{
  "balance_loss": 0.000861,
  "head_dim": 64,
  "norm_eps": 1e-05,
  "attn_scale": 0.125,
  "grad_clip": 1.0,
  "doc_mask": false,
  "steps": 4397,
  "dataset": "wikipedia_en"
}
Below are experts of layer 2 (counted from 0) of a mixture-of-experts language model. Rows are named router (the router's row for the expert), gate (a neuron's input weights, with its number), up (a neuron's input weights, with its number) and show model dimensions 64-127. Each number is 128 + 24 x the weight over its row's rms, rounded and kept within 0 to 255. Numbers have three digits each.
After each expert's rows: a language model's description of what the expert responds to. This comes from a sample of Wikipedia text that the model never trained on.

# expert 1
router:110161139103154093133111148161104092149128114090141138139157149131193107166141132115138150121140144128104132116093142095126082145102114154125157141125101151061157119104086126151139129176121132
gate0:093138158100152113184116119163146070113154175143169101125131144137158121129171141176146149139077157148108116117150105145136084102126140146174117149159114128106124138125103160108089133131103105
up0:149123098104141137131114150127125128095163119112180088121105099114188120159121128160115159094123113154099121088140149116132120082092126123172144178140138144123129189157124133115172085158106110
gate1:155090107083146128116140148101111102145098115125158089158108096147169137149120112185147130119136138155137113108147120100118123142105105140136122140094123156061105121128152129159141091106158134
up1:123122118162107112129142125174107166091167101123160182104119144090057082123142127158109143137142099087114121134099139084133098081135139136147141147129129111131118088114105128110107143128109119
gate2:145178084127111164145124122132134144097099131125098132149116134103146106184126138087136161156127081123137109147158144106138163113125172156112119124120108153084157146162074158110121125146098143
up2:145131100139123119116199121071143070121107153086104138145122124121109144113066134133120154133138162104097105149113112136134137142132149129093133110132145125142130124128152104137132151146132158
gate3:128137078127106110158162167108111080145144159126177137099126117150160125135146148130134152197130129124087080132117135118120096156147166133127137128164142170111164156117112171145129102162138132
up3:103110115129116134167135119112116135119074055148157129143152144103056116151122120121125141134147096110129158093108114134117115165123110106045099121120121122126158101122076152129118123125132167
gate4:124158135095151138135137094147081076148151087086194087121138155141141119124091146144092116174144122131129148140132135085115090154137131156085126095130134111109115101139105121155100150169161130
up4:117130119157100122121145152077123130153110149095134139129121119145136132168098161113110142141156123122180184124128137129159115161116114127137147117126138153121112142139163146142095092141135142
gate5:098159112136137135093112158162129110085152143139115116108154142121106111159119130131147105089093152133142124110108115100139106126126123139122133113134112101145126140115129127133100157048141166
up5:144145108123158118165144107129136142131145173114103112120127104109145133150102135172128118141153100104130070117117131104119109111101122159150169132152131122135117153132103123147121155117116120
gate6:113128119158143124131118155125121088117161156162134125130092083161137136176130117119167121170125123129118077115156136099136124128158117126167131150124092160070107119149110142167152170139115096
up6:118113164122110187158119132101162171146090124173118110116136086105112146120102146102085113101151185130104141142119159122181121152151124126095155145146151137171122119172095116149125149104123090
gate7:159136142143141116128102117174158129119114091111152138103117091111155111114129131143150160153155099141124088058123160150124170156152155091147149133104129124153136120159121129138123097157107153
up7:114088158149158153139133088132172130105151117150120089135115157141175123093126122148114125101151159136131145118103096175161131176136160124103080148155160133157106104097112080174143132158116133
gate8:110105163150102108132128154147162106161128135162131136164084134158132085127080112122141100117109182122086128108115092138150104179136126123103133142120129114153158176141120109128117148168145126
up8:104133106135156136094099116144143104094141174134159130168163120134098114133120112127127134152082126150167157126131100130146108110151134121093149126094130178149153146150131106099112096119119100
gate9:097134135132149170115118123113125124157102086114142103111145143141144092072114131140153118125134110133095152119151123140115096128117136122129147165170149157086150104097150108117124135149075136
up9:081129168138103170115094141114118140093149128129133120158118141118071112098155132087124160048171146120132141102135125103163171140099173161129122123098140127130123137123173147126114107135124131
gate10:140169133120122118132152125171139086093120121117150158145125108120161100125094132148123110089125118111161139100142126114107110156118117105090096122104100188140128139156118148134163098136118169
up10:153115123130146090112090103185106161082140103113157119111161137115120137163109124176113131140162130148136144119145132152125074130158153130143126104115146152117099139143133128149118113112112151
gate11:105112109107118127146096132100132109123151124133103114123153149134171099128123135108120081129136119120125151080100134140151158082118102134125130128095147173106114127105091113105171091136133108
up11:072150153117161137141156157155120115107131101129120158077122125129142151091113128110116131085109161134098126105126096115098135124139165116153160123141105127153131062134125140154098177124108154
gate12:166162132131165121135134169167091117135142097122141120118160125133116140192092127120082148165105156124129115124136184082115171138129121123116176152111081158121136143139103132124097172148148141
up12:129120120132140150142117106112131126153148117140174142092126120112114157092102128092112153133158130103046149124109112100099132160132157151067120133160148120129126159147135124102194077092163102
gate13:116134121137158155124141132137104110142117098117156097091101117143132091171091163118129120050163103143114133120103157131155088150124112144140136113130089113113128128148098153094103131192105143
up13:084092160103114143125151170128140114140110100128169109170090170134141094149086171169129137101114137122108112126112108164131128136159127142163189142115088138147117099165134111123106121163099116
gate14:143138103115162131137162103088135146103162081126097129111101117130092112117114089099122117129156116158157138088137057119114113131122126095131114175157135147071127151087101129119128116085148144
up14:119113118153084118125150157127121165103101158161136130112127150147154126130129159145129112114137122155116165135101145119127164097185157112058124120122131125152086093116099148128188145151134127
gate15:159161121123110135139132116172075098124146145081135129163107134167133108150095120102187081152141139145098110117084156113109091149101130156114132125135119111105075111108153180164131116175119088
up15:101111102107133142171119131159139139116121132156109173104166131137116096162107139092081094124086135163101133137111193138123090100104142156070120178162142099156097132102128175148132089138104149
Description: Inner syllables of proper names and words, often vowel-led like at, an, ar, ad, as in Fitzpatrick, Cleopatra, Panchito.

# expert 18
router:084145141096164110107106178123112133159089146124156151081133153100146111159112118122153127084143149143112109116105130089189116135115111135112143151158104162107162087120101097127128124124162143
gate0:126145177109112133081126086121141125133061142159167129130126150133110132125132141155179125158114139141109137118127157159133122113107125087132130145109164123209138105171125112164160148105173120
up0:115145124118149128121111150149102116111165164127139110095151135131115126150110155140117163119087115087143061069158155100145137159128106141103148121130131162113091134137120089109131126131055104
gate1:161139120155131110158144129132130153105104114161066114130118140154112116120085139114146116124158152140110117109104114123186163115121116145105146131115135112116119119111083102103100082170092147
up1:141119086106132142167138099144148117068123130140110103090154144086118134124112102079114112101178167111114132085124141125095111148111141115159105131115125177087151173114143122140106074142111086
gate2:116106100127129118069122118116162097160069166121170118089154128144111157139098104106152134094091149145145128113133148133084187149152106109120119121143095144150186141144122134143100109109105179
up2:110117108107128129141151104143107104107143119153115109120108097126112146083118097118135164119160134144139091104143117128128113126094106116104120157180148124167133149122142126055090142091151143
gate3:182142174160155107150166118110108097119153124138114144118170107088158112132123119160100118136129128085145104092107130106121113132141120154118107119101120162099091103092095134123129141153152147
up3:110139153109142148148129065120127123146133145128122098161132143128153115107118121101089128137156120136117062107159132140108152112146171078109109114126167148155153096159116110147163172120155140
gate4:149155098135175133116110087114089112120124121109110118147140156108139117137093095161116152115132115120152155143122126167141134095134144106095077132143152138097099101084132124100117120159152188
up4:054164133084148114120112174137136137158175140119097073119147093132142126107144132142100135113135162112084188106137097168143106134131126089141114136145098101139139083091161092105109136156122134
gate5:118083131103109119123119148185120163104127099141122146157151122118148142156122157121131189122119150169138100135126155129147074132120143111110123134097130138081132094144105153101115136166128160
up5:104123119159155110116122130105142147165116143127178108186158120092085127118146140147124113142129145102146141119107140090143115129106127171083113116170087122131103118142133098140105118101094141
gate6:155138173096129160121098107165117145122117140165131150123147132077124143106097130167120144113148145115112166098147111113146145144100141154084124117089132115125199114148133131158141147110127093
up6:085116101162123117134128126167151140109124141164163073119160130158101099093147180102103123129097104121143145135124107142089134127091101106149142124166177128134121145125103155133117130160089154
gate7:152152158139165137151137135096124129132124124086147145121100148151172124134113136146101123129141122144107131139170088075126148141129122116095163089088123127072135083134149119165147140106130113
up7:132123131137113091114121105088142137122184122138136183140156148166148139147159162087125140135156134108124120143115179109094122154145119123126131135136150127141130129171142090089154137095135163
gate8:094129131152150092097130155135165154116161140109187147126145160130114125092116133131126066158151140109134129111139117135100144062114160083134103157136118091100101139120137112118114142094128108
up8:093111113143118118111161112109131122171104168149184139112083070177114122157098143114147125116132174146149101137142149138132114159140136122129123113136109119110118096142121159130119168118143144
gate9:111137169140130116143102137128137161121146145146151101141198166089070126147118111102134107105119135116143184143111140154125156158122175107111113134134148102105106127151145106084148139163170114
up9:085139074144183160118148106138145095155127133080174134071126126165111171139108160144144156100116124118129147185099116116124109136141139125160149114138119111148117087086129133124098098116123166
gate10:157145127126174120139128104087151115149103119105120128114142146084118134124068090081162107153100160116106123103126155148112135123134088121082131137160108135135161136126102105124110126116161136
up10:129110111161137131139119128152128118094123128160097152131137106137114153060078106098139127167122133125130120135151099133150149105133164109141105116125144125094162134119150124141162128141124116
gate11:135139093144146127103105105086119151135083116124144134134127161162072122141155095157141133144143094165187133072093129133137111110130130120113119161148126141136113127133108104116120150100129159
up11:134105118174144126178102126135127122141146113064112112132144124134146143114092119159161111117118121132204131131151106096114178139179095131114141139084107141175154140135120079136131136156156156
gate12:062115075090127130115136130105147110111124152113084172107156135089096151104127124107122120122142131124126093110138075132157115107161104109106111103144154130161164109116107137107112077145137090
up12:169140121146114145116176115094114148093097161138146162149153167153154097139100107133126147129102117139113086153103116128198141157104127106090122118158119145166107071118127169170112091140126125
gate13:112115130139101095098171116149147124105131119114149133176120177150116172120091170137109106116157139146141156082133137098124113121183122134122103128148106164121158149150110155148160129081148137
up13:100174153087163099126149129138114151088110130101127164094088118125178120112133157131159137103140130137163107121121122085163114141102132139146086110161130117111140122088104120151082125111137092
gate14:113138157130177119145138131143124135146126102124112136092127145122075100135169135145128130150107163140143104147121158136161082131135132160145156160121120193119184101123087161107098124101162122
up14:131082096134146144126146160138103115132148120107087138093136132154112114107127133127080134145153165117110082116123108126156194116159117100122118116120113126172090141157102114151158142125142153
gate15:128142082127189107110124123084112149141186134156105106125148130117125110121132117123140115188083137165138193135141131113147137128130148141093125111122108086089131127126134131142076171082116136
up15:101129097138139113113117165126101123139151185155147084132071140173113089152155089114118142080142109092104114107132163124118095134138097109121136144144120085150100128126135133121154117152165200
Description: Colons after infobox field labels and sentence-final periods or closing parentheses, such as Threw:, Time zone:, instruments.

# expert 37
router:113130141121165105111109157134137130131081155123149153123160135085165112124150115104158156124148126092113141112100134121145102153094115131133133136155099153118169072114103078142177102143133143
gate0:110138117136120125092124126161101128139119117079128130148175107109131155131132081117134173127091129132098129108121112166118152117132109106103112126132090154183179127118114099095152123153145127
up0:140151179107150127155151132161134110125124117149145112151146146147147124102093129156141145081154102134138160104119139155162132152145119110093152117152144090147137136194088088106144105172122116
gate1:131151142104146161100067134108140115142104130148082126147130140113149099132137122104161158125098120071103092115123109137078105195132137081123087134104150143186122113135139099135174119115136082
up1:110118110139160134133155170178089147159164096171163151118127142115159156114144162137080125117141118135116116122130115079120175107147117176161152114115142100108162134122099158111140109130131113
gate2:109120136167121129123120129142111107116084183125126122118139121090092119084169116130139162156164107132092102121083112118137147126113109112190091160129138140159153086128144105083117115113114123
up2:091154106117149136113116138132118105123120130113154092107107115118151105132098147133103098127162103097122119137136142099131140117156125131155176119148137098100102131112138131106155106137154135
gate3:121161143129126105147154148165167149144094114131112126098165134125159121135170113143140109120122079110119096151091107110139137101172095135108129152083136124151123124114159114150140117097149124
up3:066149130128106143125161142137174095117111137125102146105135142170128112116124121094137132135115125126120193137149132144080145130118114127157156150152127128109216117135108114153145140121129106
gate4:114132119071132112136142124138123173137160161113117139140130116186149138121165131145163156116107140145132163129139131171177122151119112126115096106087147139163164082094116107163145130157121123
up4:127129097085131131118164100137160131096139140188113153141107123124118128093108155143130114193148132130121124147134092092130126138118181123110139134194100103104111113102117155154112106154111146
gate5:174109158155170081156147102114108148129133140148139142128151144132135145124143095118111143130144138143087123139134142150106112104083117142106116110119107117148091099144129127121133135140135140
up5:119150115104147119157168141127116137161134166147127125140183085131110143110120117113077098138086140113117119143106121144077108148138127110051144116105143141132100132138138075133167141099139123
gate6:128126122114175132115111113131109141118164122163124104134153153158118135155155119091129073144099123110147138119090109094144099103083125127113130118132120134132169132117136146173145071101161120
up6:173123155136087169123130133078108148146147091140114095145150130107160135114133153094141150141148107163132137156132150108117145157126145155127117166126121109135112129117093168090080116143077124
gate7:181106112117144144123086099124108132115160133155171139098155169132066110100169091096159102105109123105180121131143122152111115168125115100129125148131136155141113118136176141156164138090119127
up7:124186131139138139120147089195134101120105148123144157146157100105148113182132125153123113156132164090119185117163164140119133088127110129133122109125147122142124131148130136145141113115162120
gate8:148121128118157124096122163120146135143115113144128177126147134081139154114131122127134137070130112141109135134084111147163125145089096109121162081151107149114169109142126092148129098130116126
up8:159133120127140191135122091116148153156151130135110176148162119082165165133121106089128174121148112162111139141114110100112119133132113089129124101114114134107122120171106146137137115144150137
gate9:136086126137174118122119138081129157139123177112148182105141179103091151093070105100089109106108126131121136142138151148151135110154150147114091120104150095137181143133140133124114111118180123
up9:104115116128123116120129167115121142118131182107135159104094128141074146134112092193111132151163133166105121106148132126133138137138115134149106066091133126167183128100169111118171159113106108
gate10:140146115179155134111160109095170141182099130107156111160115141103158101138135119116143154157119148121135105121132115105136116090146103111073109135170182097125142153128138092096131094157110128
up10:109129112128100094185126111145109129085142146143148161132077105141133123131105106129181108060111142125146140162148149135156111128089077141149138112089119126165120116113117140127146133091135105
gate11:106137115128123088156109190107104139115137123120158096107118158096088160085100158094124090091124108092105126172168125160082161136125110126106108125144116082156109121158107125124139151119114111
up11:112112069148170154125124143136102138096131128128125165137074117151156113144144138143091140136134151113107135117143120152134183126088081121112137175149119125117129110104128150168148138114141132
gate12:127097141117116119138149128113137085148103197146119104194136106117130127130109108109135133110101152130125151139101137149163132145115137099133172116097150172148109100147103128101165158084145142
up12:122109119131114112138137161120143090134120132148149123205141113160116139134074107152144100132162125145157101066091088102099076122126121112108112139138070113136150131141124112102123115131114105
gate13:147110111149119132144151130109099141118146137099141131155150166149124145102126136075148151131129139103134117127136132148120135136124123092090150119138131120114122123089101123172158099118156133
up13:165124143145133107116082160156147110156126176056127098133118125155155143140124161115154128137138109143112191098115156101101135149095135167134140155122131107146086143164102105120092160123132122
gate14:120091112153145113108162089056123114181121138105152133117131158133169159124123097155146156101141130157150119090143124123121166156170103097112091128141136142096120099100128103134174083119127145
up14:091125149170159146107130165135136097119138091120138054130108149149128148150153151112120136066125134098094083142163112132104123122126159111134118106096101111100166124135082142120122160130125108
gate15:133092176106138133169131119156161134087141124136124167106116107074175142149140126171136125130127114149156162158086140101163131125104142136115108146100154169121133136133074113143155115120145117
up15:165119137113115104185158115157138115096132128130120132130147124122128114104134099094127127122128085095165166159114122121120094174147154129066102163104097164146171157138108102114138153131133132
Description: Word pieces starting with f or consonant clusters and suffixes, like refers, Misty, Versatile, kickoff, criticism.

# expert 44
router:092164130123163106116077157132105106127089117118145129110152150131133119107140131102181153104130144112112129103145112115133080158110124131132132165152110154092167090117120107158162113111145147
gate0:110107155160136152104161168109152136120142148127155118117177134100170144119103125132155142083115104156106118144148107160112086138151179109112105147153144130109117168110094135092125150066145122
up0:104135130111134116129139102135126145078129144168128113135169141165097110108142160129171090110124131072135137106128171102116146150133167139179126145125140115114102093109096164096162123115127125
gate1:102131124131141087103080122129081152110096149139111121138103100154138122121141079114161118129161160183111169100139092083140082095105147127156116133120115135121131110133135133115142131108148134
up1:076175123124144104102129095122111121109152110129050116109120121116119110145143155131106135115118126144107115133095141112142136135113085111126110138137125169123107072135114109135120060137126116
gate2:152130139130159110144124135155130097117085112095153127117130155116151160114139092112117178115132102121090139105131133109086097120174121140125152137160125160130090118107121130122180079142139104
up2:093146127105112097095078129146135117119139137137137125130119147138077151118134104170109091111162141136143143087110174157150146129133096130131125142108130163119134132143165110097084179103123069
gate3:133180126176180147105132118089150076134123129170109094132095116147159159103141145128127116142155121119123112112117116124152117102156126155145151099136096125132145135150160123120114093102134107
up3:142128119120150115165141144079117122137122168142130106090121154154152166144140107099167069119172124150135106148139117124118141097153077122119176115135122133164091169120110147120168107174140130
gate4:135145120155122125138110100121122126149171131123136091148097131132096115129145134133160148111167114133101123123158110132131091123148158125103182135138118147136103084081154098135149172122109146
up4:118147099120095155141101132118122118131136150169125134120140153126072098106115081103116135137180120104118132134122107139154104153116144138116093121141101143056108141132113157159178132160115108
gate5:135106104068198121139133091111140140145114125133165160148129168112172133099107174135167155125148121164107131140123114168153155144113086083116129118110100099159116136122119105160149099122162143
up5:098135150096138150117113135121118111097137155131129100131137111117120128119206109127127141171082176130129081107130088158108139145109073103096096119123124180154177117082127128127156130094110156
gate6:129130082109142147152120129066128132103161136150164124105138155105116130133137109170099102125116087097126147130152107160144140167124129114130117132180127178071078132104156150123136115108111144
up6:142121142154123097153115094141123151128111114161115152182165153135120103168117137125123131133147084154149146087116138127136124085101110174150139166095128116178108121112118136113127114112157106
gate7:126157129168123101090109167133134161104094121134111115121164135137095090153132143140167117135174181149155098079147132098139114091130111125139124158129137147152117128154110134113118092105123151
up7:189154114100131092140101126118129138139084179108088126124111094154129109157155117146170147105104090130155118148118116097130114134124160145118095128139094157108113154132131134188168075129136131
gate8:089116126134116090117101154137112130123118084097114173101107131186164130094153152179130096122104138111124124119152112138092106095105102143161125143133104145155084136121111137120158093115150119
up8:091127127116082165128114141149132112128107142117164122105114140097127100117141087104133151118116158083156172145097085084122098149130161120132166099088123127110066100102135148104124110103125087
gate9:127122133113116114098119120118147131143103129145137168120131155109114141161088112145140159165167161090142160116123109123152140118105124124157120134103157106139158140128155082119115094143140140
up9:087164123143117126141128146136126070116116167143115162184138116143087109106134106123130134130080147114110139081088104165125135169134080167144099098154141166104164080135075169097157131138116117
gate10:137136099101115108144119126118099120148097137148148102102124120178123139128176156114076177148053132162148116149116143114123111121092120100123107152165135130183114104129087134188071140142112152
up10:074148120140112139134083134099139117111125123128101103116109130124093105172100126095162141165075178166132092107101128113123155115107114094123093106096136123098121119088177150133107081176137104
gate11:123145108141123157153098129110096112120147124137098149137141181117132158121161097128151144134107125168148122098080127144118103130114109147097125136154126143112100131110117176105181153082130124
up11:138106136145151117105095157131095147095160092118170188107161137113122160111155144133102143150121152118134137117141149113130078118076144148102097149146133148094107134117143115152185124110160096
gate12:119115151130145158144120152149173154157128134138130129161150138133123121154074125079154101068097125140112122112120098091150137132163131156126147117106085142194172115139130130138135155113148159
up12:119133063144092139132161118135148137161142136121149165099112086142114124095121125111080109125114100128105086146157098121063122164136170111140108165114063126110135180150157132095118138111110093
gate13:071129175139131155084113169108154119123089101096134085119130168127150147129144117133163129072130190161092156113097123113122119154158120134127111136142134138153133100137099114147165172150147129
up13:054101124115150137116108144148123106105136110141097073137106129134157116167132141113135125116148159130097135107156114112110128108127102153124130128152112137125138111154115107121145109117099115
gate14:120111073129103126152126119094085136076118096145101132149130155116054144123136116097118148187144112093151163147115132098107130141121131154113072133112118129126104168086145159135169143101144125
up14:161147156132150121139135103142155151138143127162114097136086145131108096130105129149112114131174125135110148103146157150146143142148126095121162142098139149149117137114129063093111139111109150
gate15:132178123118131132122123121102108092105095050108147107107138135094120122118112145070125117109083120128149204121109112116137109169150119150130120140102108153130171120125136084129118116099150081
up15:168086158114122122165110116094156147109116124135120140099142113116097130135145138084137126158110133176080162130156115099131115104106135099123125151152150109117090132107126119146178137100149126
Description: Middle syllables like er, ur, el, il, ol, en inside words and names, as in Sp-ur-lock, crit-er-ia, Fer-rol, cr-ash.

# expert 38
router:125146147120149091136139155128119088138124184099130135127144151114177116136143093117155144116159141153105116096105150104135110139105107142122142158153114163117196102099077105156172094155156173
gate0:137140138151168158168145104105136120136121132139124119085143139156103136136109090103106112134114152155102149096126160118117113121124092074094132096097108136116088108120125161164090146159117138
up0:168109108129171155104072057101155124160124136157144115123157136075102094109182110130106150118116137097150143143115132129144137139108102121164109150121115151137115116123107139128136143112115127
gate1:128146161166159152112139120084128097111093119122118113143161132116174117122128110093126123107139117151154107115120147099157093125103154141075126170177129169151148110126061130084115124154115139
up1:161141097152112137132092152106142104111084119120120159157125128126110103099152162141183135140170165095129133101137104135094144148146120121144158154124086152057141096152123142139100148142125132
gate2:169131085147138138172132139097112132141098140111106080121136123077140138123145090093176166091160138128104147144096136170128147080137118151138140132137098156118146134125115105116139147077117142
up2:136149093132160098070135076119131098128122087135105168149121152182086114185101132102147124188155135140104138132109119130106133136138125103166182134091116108138105132142111193115136122120117138
gate3:131118125142150112136128110135144095104135116091201141095137143136173117151135142139144093124192101147183115138114130151168145105147142114106079143149134147128142122117078102156156162148110167
up3:117131089134139133100166144103140091135147122168111081133133145081093128069112114154116116096100167133114084122116135138130133126111138102139131148138143127146126160122157118126099083105120181
gate4:155131142121195121133149131121138097146134162133110121207140126123180160126136083104170203118122124131106133127137154112150098111108153169097150135152120127087115056134113118145139101109122152
up4:122138145110167115075156104141165090143100089128126120119171132079163158125083107099094108112142106169119128142111121157173108137135162112167135090123157116120145106132127100130126106105146151
gate5:172109108157136155133131127149130091161116136121100148164168113156110163164144139107192148118132151143102155096113127132195120164145090133123149091153119114163140103115097039157137112110134100
up5:128088115165125123085098116131125129079113103123135158077142120151083130093128134081105126139123153093127152147111132135093113125139155137118144097126094140094111124147156115108110149075121114
gate6:141122123117136114136135157137131109158128128109105127126120135159140102023162117113121151169112126115086155109122106139122110135135117126132140128159123118161191113126129120135162133101119157
up6:159114094141142101175124133132089116130102100077124086101103122120109127119145101125103097140128107111132136171132089129105083117079129163173131140098151157119128137150125161102103065129109132
gate7:124106135133128125147147081161150083142099143110120106142148144122131141129138098140118091137136085126115066090095118153119102143094106124121162125130139162099106141159085160104130105108136145
up7:116119103107111140108177158103096159131142122109096083111095158135129102122142139109109093134110091113099147130099166128176150153150161111126095116123095081110188172152160126104107127100096110
gate8:141139139120154115132151138133154123026131152128124111153156132134164122116110095175126109143117144094123099098123131124144157094076149143128119114131125120107110102049088111122160115107133177
up8:124115079108102138173139097112095139146133140123125164100124133121118141108154104144105149071150118135170144137125110149116151114159155159099139147128105134131137161195101165167104130093132089
gate9:140171127133165100159145146148162120111135132110125158139170136138190125146160121114125103117153129213123148201100164127154137167125164120117127115162147129131124120135144121134085118116145155
up9:114157086128088097137128126138149143137106092122104163137161153137123107164084131132131136152156119115135151149105132130140190147097140116143109135148126101158167137113158143090127075157117108
gate10:125120113120129146142138106128132144134122154169126129144113149138101105153126106090141153125151111121053128152152082127177113095106131180148101098137132146105148138127136127144159055157129127
up10:134115127124110185133100095195155119174090159164152171106146135142116113114141134168138139109096146101146126067117118141126123095125109107143127128134130119148082111145134135132106100139122145
gate11:192084147145142081123119173120184170150105137115141106112127130108125114127161135126166134115132126159099141151135155126110106122153121081179142155142095118174106124126142124115151131131146152
up11:121121152116133142133136180133116151140131120140131154120155182104167146096121108149120095146127138112105128133119121144141142168114102088157114111130132102165162121132116081141124145134132149
gate12:157137152130124129171171171137111099144109149114101133104140119118125118111084143121119154103148156146111154107101106144192153164145154116123125156114140166145158066122079132163131114144143138
up12:101125127127143107111119178135088103134146147130076111118113140168161131094145121134130136120121105135168133109181156143078124107174131116143181143152125105103071119133107148144125138145142118
gate13:115119101145096144118148108139159143134167140069085152128107114144137140104100106094100181143157127129115066111110146125131144148111118093135160129138114139106183143110113155175099146137146148
up13:136155121125128158140124151111094108139113128168127118116126110130113125114180164203128139135118111163167119115123171187091108122130141150140115086112126134121155119097125111112193155136154124
gate14:146148154172133109144188140111190095097175127102103150126127119080107119137121103100143126130138150153094146116142145144117130083163126138113143136121130131104197143121136129113134092135140139
up14:131142153141123112119144109125151147142084121161130091105085161151137171083161096134088114178129131115110164108164145130162124097139121090146144106134141161135117088111107162131141116155135081
gate15:144181131122158133169140153123086131112142070135146144091165133134103126174083121114101083121129112147111125141126137136135116157130078098088137138143135116180148127152129135111118091120161154
up15:127149154114129115167124126155057137131145094141182125163157129117145127127069155073112134122115125141136127121139157163146121126095137148098119101101121100140128176088147108134133097135118099
Description: First-letter or first-syllable fragments of split words, often f, F, st, ch, th, as in d-ub-bed, d-rop-s, p-ier-ced, f-ilm.

# expert 12
router:096179164122140119124098166132119111145112142123169153088131146113160107153126115128157129110136141132114112096099141117170126141090115140122136186158098183116152096109122129130127118159155149
gate0:093150156098148123158153130138124112141131090131133081131104117063146082150141133136170108126150104142115100133118130102131120092101130117122143178153133130118158106166120141115119113147114129
up0:141112130118136127126147125145129135112132155161091141101122134155164143137145106112130121159170140122123149135102169090147134147099133089132105117127133083130120181111102106118142134108140096
gate1:140157139132111136100081097113117087122118125173145086144196158124133133092121137104139132182129110154126129133150101137139140125121115149095140116109147066154116160140112091124074113137187112
up1:124125096122138100122191141158096142118132143128149112100132115131132130133134150165111101116056135158069094166139145149108092108151116134077164172099133155068165167168112126125117113116136138
gate2:094138102150135109123122099136125131168124134146115134120137175169125132149103127101148131129116125098108156104149115122138114149123132109134098149086154142081123132155104173129121147165119179
up2:107119108142204125142100129087130144126086113139095132091187146087148098130109149135142119129131193107116169111152135123141141096084141161092133121164124121147159094160144138099129086136144138
gate3:156156133120130169144113109135126099140099149126105133117147131140111124125125133118169129086104171132165120160103146131149150153149095107129143139117126174112111113121081135124135169110115160
up3:125153103123096143143157140124107136162130075104155124156114122108166125160053159135125119124136096116123127143147111083119141143121094141146136122131126156086120141116119117117099128112088128
gate4:114112122101166119115096115103094162145159112111140114153152144167114145120142166094163164068136080116126124120166147143140128111143132102158166140140109127123147119148116079117113128202110108
up4:078148141129124127127141147131131161126130150132139118118152115064107165137115140145116152137117190138077142133125117116149101129132087137124153116143141137112143165128127156136133161188140147
gate5:121139112160128133147136114150127115135121098144096139159119088133078125113172139100127084169167121107100153158130100141122178116116111126139105144146133115108170128161120146135113139152122124
up5:123126138126126107127138117086128129114085122113144176069109137168150091142184098165116137085125137143114123123158120105156127134111134117136163114118122179137145137136148148133112122096090106
gate6:103108130131111150120114115112097093107126146144127114106120149132125104092122079161150141136135177139094148132156100142137141153164114122104134100137098113149125171126114079133138131125152119
up6:141128091147138150110107103145148124093138130111153144155176152107122129097127137117138143104115124134130154098121110109161146154138146082137105158095096127144129165162127190149098116091118106
gate7:141150164093174118118162126143114121147115134106090114147118138096124103110112146165180158153129120148115091178161107124141148095145116135112140111117130110134190068139117099154172146094121136
up7:103155116138126133146120134085128136142128111092151109153092159149150089137076164119087137129111136117110105126146169094151147119147092150115121141127162095085079145152124111119147127116108131
gate8:105152155138165124128107084187144117154141161093116120139115121138173145160148110147136093145119155149137147119144129096134154107119084131125127118092100139153155139108175070175104139150120141
up8:092123105120139134150116137184107158121107129147126132118138135076106145121108124151102100105136128094086133128097129113128166175120113078097109104119133123085182148112105132139118113139101094
gate9:112126089154138166116094166147116148121111131096129167110107116121108127137044153136151123124132158112092126151123108148112132113126141121109144147144129152075064086064136122153136110145160153
up9:152117137128123106122110157147141109162113119145183147158116131127147140159089135111165135156118091121084112169135127146120174115100141141174146150131130083106147154147132158118130135136071130
gate10:120146075145149117124095079104124127131100150120117149110142103125141116158128140104137083136098148118159080136115110121129117146123149142159098127132133166081135132138204145142111121134127157
up10:160114133161127123131150145116182130151127153106154102123105144153146118116107111128119147119117137099097138105164156153103108163171125109145121108123084169121124112140127038090170102119150097
gate11:145149113155117084114109113126113126130147165139122151084103139127071111170140129117107104124154130094151131119122174146132149139097171167172133167138128096136118145160144126142113124118156121
up11:131127100164126106123118127093118146177151090137126110120135152114152127128108154112112128094136107130146128120158138077123131121128129157125148130137143075123098160139145123134109129121170126
gate12:103119160153144097101171129121144115101143142108143089120161104123137061134144106140133134168136116160131124133121151150145106094119115147090136166165107138128107115148142114100148142123134202
up12:108104089110096147113141167148143170120110154123092198097110137139111124157095140132140135103096149176105131134091132137137120174103110133128129189131111116124124137113126142074120084129119110
gate13:093092160126139107142149146122173116140150144114121095120098132134160073141100096152129091146099139138114126121108135154115155141136138105151151148065132118084141110117140125145060086147153100
up13:113119163163105121119126154137117149155103128100116105116107153092148149145116142126095173126145156130118105107109132149119187148179135136076080144130140107129125132139137139126145164114107123
gate14:120114130089146140140091129115117110124140173095149118125153097154138135107122117126113187152114150127125108119101116145146103085117111122126139096111125182125133121106153143092129159144128114
up14:103172146156103125131121134112134164126129105120125117104154139142157101151118121111105100129140069102178154094111104166166140171139134166149098126093137119126120151110145099147144128106101125
gate15:108120119091142140122162137163123130108122155094168106106086135134139102179151094139130134167119145161129103138124098149146121123110150131134115171161119101150136107091135176095107089144092147
up15:121078123140123129136158117146096111157113125061137142149100124116178139158145121165168120104084126112102146097129095126122100106083140096127137114132091126095174124136107159102133113145096137
Description: Prepositions right after a head noun, and colons after infobox field names, such as series of, school for, Type:.